{"n_experts": 32, "d_shared_expert": 128, "hidden_act": "squared_relu", "router_score": "sigmoid", "routed_scale": 1.0, "balance_loss": 0.000122, "router_bias": true, "init_std_router": 0.0119, "lr_router": 0.00107, "vocab_size": 2048, "norm": "layernorm", "learning_rate": 0.0166, "beta1": 0.9}
Below are experts of layer 9 (counted from 0) of a mixture-of-experts language model. Rows are named router (the router's row for the expert), up (a neuron's input weights, with its number) and show model dimensions 0-255. Each number is 128 + 24 x the weight over its row's rms, rounded and kept within 0 to 255. Numbers have three digits each.
After each expert's rows: a language model's description of what the expert responds to. This comes from a sample of Wikipedia text that the model never trained on.

# expert 25
router:108143121148147112114143110150151150142113161186135160133136124119098140101118130155140117153139127134139141110108131100171100123097122071111129171110137126100073108127145160137101129157106137111135164157165132141136121141128120142114128137104091162144130147091103123143093122121106124158166116112149123090135128148151117110139145132124142132122135123119185136120124076143092110161114166092145164122145058130116133115103130094079116113114137189137113110092097117094123105128116168069145110157092188115145092183119152117120124119120065145125115152156088127150138106130120062088098128116135098158091146127143116149111144153142180136119126121134144151160121151133137115113102155122124113122130113089100115146111181159133154168120168109138144125149135107144168144104147107
up0:151102137166167164134118152113138119132084119114119133122150152168075130137167140151101108104119178103130121102078143073175107131056145103069160140123116123112109144135172153159096154107110086137116114133129075125141118123138135127129123171176142130163126132151135115142077103115115116092133120132103158091113137082105127127112121107101137136167146132098122150129133139100139086140159166108103167126112111147098127111156157105141119133166129135127115124186133139145171096168169126138107109135118096121109140122079122106116074134121135147104113119135145129099100129114107139145122146177111138181128144109142151139130142096107129129105116143160186114120123165144172127087135120142108129169135157114105122121153129123093149143163109146148140137163124156115123118109104168
Description: Number tokens in dates, vote counts and table cells, such as 19 in 1973 or 1984, 3 in 318, 17 in 17,612.

# expert 23
router:206164185122134160137151080097112166082109100137145119141118117160134104107146136163130132162123134123152175135098147133164143098100166106102106139130147128094116138122152146129125125134131128092085134178113126144123112124154119125081135111106092143155158124145122133127133130146072094123162093101102112105165150134163086167167135134108147134086115099121128126105147085126122067096078128128078147145108098112105106099075146100106114111133158136152133093109128112117144173141124173088133115147115146137140122147104140128148138129106096143108108113150167125157097145127092168112094092107169133149105159116093144141098156157136142121119129160146156156142129134127141122127142155144111139131150124092143096119100122158134149140132145120135160136144124156094129124096106178
up0:157088160107116110151110089116149132116125125102101117123121123178142129134157093143139146153141125099108136111096156169112108097111146145106111166158095101101099129136139143159157164166165118133101165159078103105123105148154149105128148130149094134128126130124146124102180139149104128122119143133098088158097135137131095160174149146130126102128142089121141159147134135149104082125089108095079145127138132132115141079076155100108174132137134148152124146125154116134130090089125165094116113146115142154092114112113150140117102137115092163177175137161124136140150138139129170113137103150136156160145134145053136137151124103130117158122109169104192106156101090087141122146148131095113093128121132115160127144113102150158088114097142167117103131097122132110119156139119124
Description: Last token of place or institution names, like Australia, London, -shire, University, County, Street, Departm(ent), often before a comma or parenthesis.

# expert 5
router:117126121129151105122120105128116116106138151149100077142127113178112127135137115139122124131184052116165129093111139169175099109133193115111094138100157121137111109153138141163131116163123129131107144141117166144149139133126112123106097151113107115171156125112142156126109158115106110149130132119171103153160127166133128162146144147101140120153123119114139129120135117133126083156049134088122150123157132124090124122167109128119128086123139151157126135112098105129088133121079118112180091134098140112139101140139152161136146124147079124152111079151154139141128130120101139099087140133133108132100158094138110126070167166133149167079105116101127115144110156107164104126120167171135096115130108114118082139098160162096122132139144122113181127102184132130118136121163137
up0:134132117144154118154113144162111132161137098151104150134164094170122135134091109125074110123151099121110133131137121174109094140148120136131107130119146164084168111140124147089152135115100154111147149134157159084140135168123145133114162092062126118098124128133126139143107147083146155130113117135138106114125134166120112144162107172107175099126137133080128134133137111158153135149125159124126148128143127115075101124176143087135134100103127109076159118117141121124082099136148122112138107132116134118122111120126076159154156113118151143139144129098169069171124103151112139109151091090105145140078143084183130190102107162129144148078132155133083139132118121111147159123130118190155129126101155109129105111129121147100123102114150100129104121141145156109109104161170129
Description: First letter or syllable of a foreign or Arabic place or person name after a hyphen or "of", like T(rebnje), Al-O(robah), Sa(jjad), plus raw Arabic bytes.

# expert 31
router:127134122090146149115136128141194111124131157135150136150171085129125177144186138127116074133141112152131133169108089171155110104139144128103134163080124097161123090113129145127128123175124111080119138126154114137139118143133115172108111103110133102131166131142114137168072110120153129137145096109137090124202131110159106160130152130113113156094077104110148137111131113124088122112114138075103111110129074110107127082124151147082135101097126129133125095140111124108158160163123135114115113189167114121134118149104150186134115144130128150148114161146122109142136143129135137136127129119175142137098142114106135157165106135129110118131109117112148114152133144100144062153120151143094149122146115146130097107087128127098141117149104085128108093138180166103118159128139135
up0:134113112167136121076160137088074130105083154119088114097115084171166145139134156136175100083144140138119107134153154162147086164131169093114072108141137132161152162106182140168118132174102120107119114091098110108087140124139165127109139152145092110103123111137106122106146128120140103121147134121111081090138146106136133145156128153135130116160160091114143153139109123118157104120119111099072153156147101099100095147156131131118123091105112120154124114143138152159114100132136141129099150119108091103126134173081162137153140137148128098148135140121142160136093110127134162127106147150110137142147160160111110129121118120123124143164145147122084141134118093109140067137135151162130163128148091127151139136130088111103168131165172123146134087125125142121128155160172119
Description: Inner and initial syllables of common Latin-derived words, such as cur in security, c in precedents, ur in Europe, ent in insurgents.

# expert 29
router:117141130100118100121079101141114156122122132125118106129152137096120091105163176134103132087167060090178146127073114176132083107175158155134125132118147123114111143116127154187123141132120088112126135142131162154138125115105086117110082117142147131150156165144114127144134150130142131136106132106146074162150160136153106154123132133157122140157135076143123106079152129102131117128109130106125114122141134114116099102133122101122166124127145122184166112138128127128079161181100139130131089113110138111138102149137133127166125149130098147132089136118133092122086120135074101107109095138171127165129197136147107135116128133105122162104115155122151153152147156124153142135083124155113130107132147105168101130094132154080155146110159140085161122158148112114141144097136123
up0:111107150118106122163114156112135134099121099128110117128139106098091121095160142131098095124161124075111143095071112129140116144119146103107112161168139116120118146132139143111140171150139138089088139170137128119113134122127102125162129113111135154132176156137128100157127134116094168130145162126146130117129137157066118145119131193080093183118116160104107072115110130161100080113124113132117101084106141089155105143122117143113153096132130098120162130112082094161154128156118102127115114166132154118119153144156111159125109092125113156148138135143141127140152103116115090142133109123162115096135157109158143127070105133139166095133123130156104155113159138156183130149104142135117151113122173128175103181113118138123181110170136119118103135144156124139153120102170091
Description: Pipes and numbers in statistics tables, plus accented letters and syllables inside foreign athlete or club names, like T(ia)go, Afnan, In(ter)nazionale.

# expert 1
router:183161173119121110133135100137123140151100128099139131162148138134067119153137191155140149167143098125140149148097135124145131080125115104127136169119157106101128077133150170152110107132100120131121127137156155140115085129121123149132085148089107116151180185114106155157106110101100132150153139069151092126123160112131127160113133167131109133127086120130158135126160116114121119167120168136099168140134111155114123114105150092117152126113128181149116109142143090091121137116116132100117098128099147114139097160080139128145154191138104121135118141145123082125101123132106109157130110111139105128112167132134106164122133084110151158132096134118155130153143099126163116144114140138125097097119083097105093137102138142096126159168118094083143109133137150119126122061147135
up0:142158145145141108144170104129157106130119132136133075135141113105123162114127160097142132168139102050142148156118151139073098135152182125130151109134117112122118105136123149158158136175142065130116106112110141183122144154113117138092108096126142097148132185114131182127101105124092109099122116104133141116086097176117135163100115163131151135092087119102112136119112117127161133140161095158152151138131123113124117107104158149113154138117116147129101144116085114130113092098151157139163149147085102115136086106147140114156123102119130150123177128100094126108129136152135122112105121128154102118118135145127126117132113078137157086106115125152128133166127130131145115153079131158093162109087156141098150144111139100124123184136160135144161100130180145124113144098164173
Description: Number words, compass directions and period words in history and geography text, such as three, north, late, 18th; also commas.

# expert 19
router:121153141120112120137136082120134093142105121139149145146174140117100152145146154120142098109173062165137150145081131166135087101137106162114137122105157127092153118108119136187114125109106090095098132160122124150169089138125077118120103132131126118139196145133122152151115121145133122123177153093127077115135147108098067163102150118124125130126141115108158106099151113097116110131075151103130111124121116149134149117122116132113167103122144175166144127138124097096119111173136143091144097119119106121137139134102114137176143156133131164120141111139110080146093145135098120105136094087132162168154152099157112120103149143168136132088126170109140158164137146121162113144125145170124130112117137119108134139082147121069150131171117159111141128155146156138090135120159131
up0:117129160136115125119151187148140126095126142127139088128139111119161146156153146144080102115156076142093148122129160146131133123133110136125191100102167127109151129142131115174151133104104129107125131061143106133126157129123121102074123139095119108148116148117137126187121107097131193109136137145085112128127185140107126162147110080105132137119110120100139146124086134132131145139134138137135132138116123146148141161081099110132148096143105109114114122104122141142159113131156139114108157116100128130127077093157142154107166128145108161110126134173090115180149106094146080132110150113134148132147111064164118161090144135120179074110114117113110149135094155078111133127095143178138146090096141136121128164104129131121087138126117128104124144180135144139119162142140151
Description: Score, margin and stat pieces inside sports or election tables, such as –0, +0.1, strokes, Club, and commas in decimals.

# expert 7
router:150112121118146105163148134126100168098169148154149124133141100158120132092150144142115104114099109089127155121076167140123136113124126108118129128136114115144089152134141159162133183136121105083106157148143112135129119133100122150118148115105114142202134142147080116139117101102106110145142088110097094102162156123131093145134147167131118136115133111111130114126173142096140120126138176126107154131147093145128132119150139112137144057142133130134105095097134136088137142157121141103118125150120154147169113149166100116155133111085127165118118129151155090191100105095119098143115102081162112167103149133131081122102114135121166138142122098123148166129126138121162121075096141148099158109116115084156109155107115146139178128115166153115136162118127121082156141098178086
up0:160088126124125103155101143136083113136120147164128103121114159153143117092135139132129158123119130126109143128129074140072150103117121139113104139076150123150082159116140164153120160091124114144113116147117107137153114117107120131118144105130148112121141146182131101176155122120068105111124128106161102128105135141143139154120135113138129140107138165115106156115155126158166131094167141150102135167122108128129176120127140118107191072091127124113144045076150111116141126114104147132171140129100141116127096148097131132165103147150123206146149144095125149131137141124107122145133125116187108122111155110095128086094085170131106134133163146090121153144140197149145095090116154161123147137112097112133128113153134106121141105123137140124105171117104143121123125124167132
Description: Syllable pieces inside proper names, usually right after a capital letter, such as Pla in PlayStation, ack in Packers, Ba, Ga, Jack.

# expert 26
router:179133144159091139144146088123100140086132119115142147124138113138127168159147139179130161122142117107148154136123164126123100089109149122112118148097144125092130113134135168167079169122127133111097116135121129146123123127146108134112095157103089133124173112159122182128080181101077097115147168104113116096154140156116114150143127111098113128136128135101124187083142103120093107158111154126112141133125109140125115078090123107112114115149136127170126116118169101127124145122123154141169085114103133111163122141107145116159104176157137163158146145135156088143100142119129156121107106076127128127136132130098118159114118141136142142099129143071134151151114132132150143121150148190115114114162096103119133130102097131100141080134153138080135110152132199116086153109150158
up0:141130114113132160109117114115113128135158095126113099099123135141124081150135130155127161164108119113147136169093118142133089095079134177103123103124101131184165099112138155119163128094149115174134142178134085143134152111121092175115086123136096121117155109110151159129108124116094120107171111119161129112161112140144167146095146145134158093104134119101112159132117118127142159160143151072123166130141130083147152067143141122155140114146156176146104110124110127139167116149164149160142097113153124129158130172114152134095103129085127128125106115124145074102120134169150159145108094092129153130185146137101124130139119142114175119102145145134111120154108145120144131089172118138112136144085135128125137095129162119089116094100115124078129118141111119124118092105138184
Description: Line-initial hyphen bullets in infobox and taxonomy lists like "- Kingdom:", "- Population", plus sentence-final periods, year ranges and numbers in stats tables.

# expert 22
router:124116122137128127131143120129098151134174181120135087157108127173099107078148158149064134136127083147149150099111150153127108102129173140083112127124149081123107112127134162165120154166080106123089161110140140122143155114116121148133139177099102100155113146131111135129079105134077143149138129127154125120110142156198093141165148141105137121141072119121130127111147126108119117136087180148121172101144124160118125107130136113094143097146120110111153099110145093121137134129091151104139110125133149121165115122163120145131120110117104132123094130168134090201122127145101114069135118108137103147107154106118142149104135168130135143126117133094143163141113159117159144117109145145116142135146124071119131177135118175109161145145162138112178116120131120086143156113126101
up0:077113104156110146117102123150117153111121167137102130118144143160129118150128122141125117132104181137088135137112126168160134150118116131145129134143114161114156160107124115134109146157102110124151133151158107152106124154069162109147120133120095154142145181125126108142124106105135123162104134138110101094116131125164077148109129124104097116153152110158145135116076127153109101133135146132137151143178131144113146135150166075116152100122126106102131127114146110071086089120116137117136100122137126112153148112124131129181142088097100101105120141153128069087131161157137154094112149137139126109097121080133131111118133127142151072071111147132159139104139157143121168205128155138105114177175121141117160157150151114077117157127112139096168136152166089104137140133093115
Description: Opening pieces of personal and place names, such as Ro in Roosevelt, Rockland, Roy; also Bro, Mc, Mont, Ber, and name hyphens.

# expert 9
router:105099121109092094136158138124141154120126154121142105148195095174129133117151124115079123154170127135121161127072129149157100104165139101095129154091141110157093107126124136136103145146130136118129161146162126117121086181134139169122113132138112167145169136148125156166091102130097130173120087123158146118167135127137135145117157188098116122134096089107145145115067119130124120121131137064123113107141105086097162125100162147087148103121141117184119104094144135123135143154110151123152141123098141104133119126095106160141106138128137145136111160162139104119120107124111094108093114138155097120109132147125091134125077150121113127144107105127138150119115177083132137091123113150126119104133114160100128126122130150105131166137195121125168106140165134145103134083168116
up0:117120121161145114134168075123153127098123112108114147122142101099125125125104101142123100154128143162159158105129118144165091124073093108137134145170155135106096146165110129160131145131191146155121138142128168106164138116119149129115109150132177142143173126153094144138150130150132189157125095121124089100165143145103128108105140150134162128145136112143102136153099126151099114090089092098151090167112139118149154103107167144108169127106140074107156117116120108101121161108156091112115146118106118112150128129102116185110104154116123141128122158112117116177065141136102124125094161122171114163117128170101127123089087168121111121174115086116088167144116141171126157116136102122128109102147142101123135118113157126108108128162151095103137125159150103107152136122140129
Description: Capital or lowercase consonant that begins a word, often in headings and table cells, such as V in Variants, W in Wing, br in brick, w in wrestling.

# expert 21
router:123127111125141117108139134117092153093138168129146099110133129103123135122137164136105129097158127131169128145106108163161109113170147109141125150089185117147119092119106146114097127131131149136141160165144112158103113187164122160067109159135135131157140135099096150130142139107128093163106144124095133112161131150124145163100124139079142144109157097077167159105142103119136125112129146085119147099172126122105151101122143131094142132128156127157131146141105140115094120160104168118155107155086158106171097183097149141164102112104115156161138124120177087120111141107124133113132133147119109143122154099150128166116141104133147140093117127142124088157121129117136126119078162129079090138165124169111102097123125179097117113115188091121119097136114140117097143081103144
up0:142111086164117102164100096155116133165101114143150102097128104107142103116128115148101102128124151111165135133116085126121119070142154104174136123087139145129132144120111166100104150097158095139101117128134147159130185161081116103135152092070106127110115128156123133136119105157147126127163160114165151148129101169137075142130136139148161124118107118124081147105112127131114159155083138109088131143211091122140146112120169109075123125154123130133091135154113129113093132136078128195141138122124139124114090145121145127128165129096120139171156101156148097121168147146119128127140090155122127104095162091118167141129109145127131145121139104185140122164116124137138109097138135111094118122148137115107125121163124117156128140148131119165152112127123185149111133126089157
Description: Short two-letter syllable pieces early in a word, often vowel-bearing, such as wi in wireless and wire, hi in shifts, ri in stripes, o in Pseudobiston.